config = dict(
    n_layer=11,
    d_model=256,
    n_experts=48,
    experts_per_token=2,
    d_expert=192,
    d_shared_expert=0,
    activation='swiglu',
    moe_layers=[3, 4, 5, 6, 7, 8, 9, 10],
    router_score='softmax',
    normalize_top_k=False,
    routed_scale=1.0,
    balance_loss=0.0118,
    balance_bias=False,
    router_z_loss=0.0001,
    init_std_router=0.035,
    lr_router=0.00118,
    vocab_size=2048,
    norm='rmsnorm',
    norm_eps=1e-06,
    tie_embeddings=False,
    optimizer='muon_variant',
    lr=0.0127,
    beta1=0.93,
    batch_tokens=131072,
    seq_len=512,
    train_tokens=769000000,
    steps=5868,
    dataset='wikipedia_en',
)
Below are experts of layer 3 (counted from 0) of a mixture-of-experts language model. Rows are named router (the router's row for the expert), gate (a neuron's input weights, with its number), up (a neuron's input weights, with its number) and show model dimensions 0-255. Each number is 128 + 32 x the weight over its row's rms, rounded and kept within 0 to 255. Numbers have three digits each.
Before each expert's rows: a language model's description of what the expert responds to. This comes from a sample of Wikipedia text that the model never trained on.

# expert 35
Periods and capital initials
router:186131111147126133119207155147099127156091152058091145090069142133102140138189161146137133191148114124100110142134143173114112094136129141146113115122084149147092089150073146144185134137078135107158060117082118114045152146086105137094170190160132140111092097111076157180138149089115122184117195119121069106155142164055122091135138080165143110119120111177133131159089095118137121127144104105110109131115096114043098091148122103141095132129121043071148175110142149135199142099137117169124111131117172114146163153073100135127097116079102103093132121076143088129080105128101142077109110150128086150177104111089068129108081104131206121161147121082089157132064094142081109088073071128155126068074129142167093185119151140151147172140111159138192093144104147140118127171130126
gate1:078133140157122147140127144184120181121091138083091101062150115129247140068137117236099106113115156102114162133130120090162144104139164157151132202120142143138136078149115145149140142080118108153153061131162149112113157137191105115106128154121147159173142115103150123142162148129138138136126099152142187156100021092116116096155098114089106124114127126122123092163118086098135104150104123026029144141178142125136083086145100175094112115205121128144194118124145134118106115085123095124122182143187140088107063152132140132135142120167158121153147083108128108110152106098202201143092133158141184113109132175118156062133171156135112159123143108122165080119169071115107164085133168158132128098168136125114108086153177101160104129142161150150126079161154110166122159139121101
up1:103145154138108128149090122152104115140132172164122094173154147134055111115124147058171153116140119063106120153123143204121128131096129068111147051145158143110148173139151141167155137186182109148135190093122120103119088138128167100115136063095072086108124146156112173121152146092136196141058120064148097141164167161114102120105149179142089151178137162185123128090152124132096176123114139179201133126105136144111180150124166129103111155089049128106064160162136117139144124149138114129142131128077164166128217093137150099115120095131120147127132103148062133129140137177129095121198098153061064147141168086144129131160106113137119070160096156146180145111103135142158100140192103111136097166149113114137123140162167148144157127139036076061123118151214105086162141111114108

# expert 46
Sentence ends, table pipes
router:170142106093119118092144165138099122147147118097110088119122115116099150153167112144142171172178084131119100151184152173156069126113207127114096131138105139144118099197105121079127176177108156133113120129098129103082122158062109121117147174134131175085117094092095148190151147116165111166165183118116069080137094216092118087140111066197140114136086092165090141170078155077161131105163103170100086122130112141123091125100073116133116139182102046087133161118170164192143163104150125182184089159100132101168156166101098100109118125077120108076154093079166068094090099185143115106090111163125097087132111147084127140131119108142195124184136087082131123102122136176119110095099053061132127137115118148174126161113142128122119158129130135099134099150121156121065104147184108
gate1:187156144140125193155061102161171200135125129102146224172131104097182113122136095128099122086130097086124153083178128130114108157139104156095112118144101138094096119125039090129145192104148082104111129169102153138146141103057134116147115178153174162102106126117107140162166160126067120109120109138146126110143089173150173129151191152175078142132133095089140080077101159146121093131118167119170192199070093158102103087127132143102098141143146110172131122125109061132100118144091090184133135137144143110185135117090150086108091103107169062125131149162088188114136145153089133142156126103155125155074126128149140166065128124137132119083159121104166144165103143131081118169133140128145125136156111154118176108062106200167057186111139127107111094080115123151148066047109101
up1:158145115151140191125083109130160168142147121149087194162156131112116156156130085143135118147120122089119163102177124146068121141157075109135094150152069107143132132185077114096155128096103071087143124151125128167099103057072166117104101144136177145097106113084094169162159210156060103146104121135137172126121132174108127176120135113188068143093139107099154072118133161099168113131115145139190154169044120145092083106105103143105085156146161155214134152153129092121092056144083126178103134145088141094152120116083146105109115099117118068099121159141115164144058128124113171167112139103131113154058115166155162130134121126152111140138182149105154156165140181150116104166150118142133120150096119134144190131132093160157076176124148113091115061094146164166117074013151124

# expert 26
Ordinals, scores, table numbers
router:160107181111154159127148128096122113138095066112083103122083076147117096163178161149127112161146100131099150134158203166155120144183109137070102121116126189141110117128110098146186125110123111217136146086132066133065110144131048094109160184183115092105118139087114124133197140133094094159127183091094102139144140161160110103114102129142169071152125181141125104141064105067122081093147098132104130170135152183117091134137123096166120170133105119118151166149146152094150158125112108169142122084134158112162137163144116099096088080102071108084133105117107098159123133146129127128119098170133106140147113127102112158121090159167153059154209078106104181124082103135128091078130129120188121119133131167135086135137181158178141166152146177113216080134058202076119092182102108
gate0:151170120099135104083158164146133191195153107163151171081136135136087147128139100163099088135116111128115192103099133169133139144105094089174102114141169158109124113134131111095183090086143083091141173138179181163105153091178136149145122125128105133135105164124153122135080165126148099105119097091156086104125090105120113086114106142148101107127081055124169149146162107122170188163112122111168167147106194132134153094103157114161161134133114125117098120115150145125244147136082153158064178082155150053153085145176116093080151105188100211142165142191135127117146115180167123094172078147101145201106128136188089117094098093152175099107105067104078104099122145118130146160112087091132109167117102182133096184138088142114067108126217138125128153144128146144134149108116094
up0:141155080119170108103097098132145198139102094130129069122170160117112128139107099169104184118114138136064111122091143163087114147148095135192124064093133087103137098123113137134148147120130112134168149108135151161094102153186089122140136146102096234193089152123154148111114116149108121081181120123125142152110135111140152131192115149131131163089196124107120179184152200139051222134173112131150115147156161132125131079133148135157166123140142136106191108152113114076146145152192103155139114085073102123168079133183167197142201107164111176075153159139127066140129099093150105081162178094122153141155109138141143110134146127177135168106098126099117148160133152179139136147106107146164156090153170170123106147060179093123175146146143113082104107150200172126122081155154188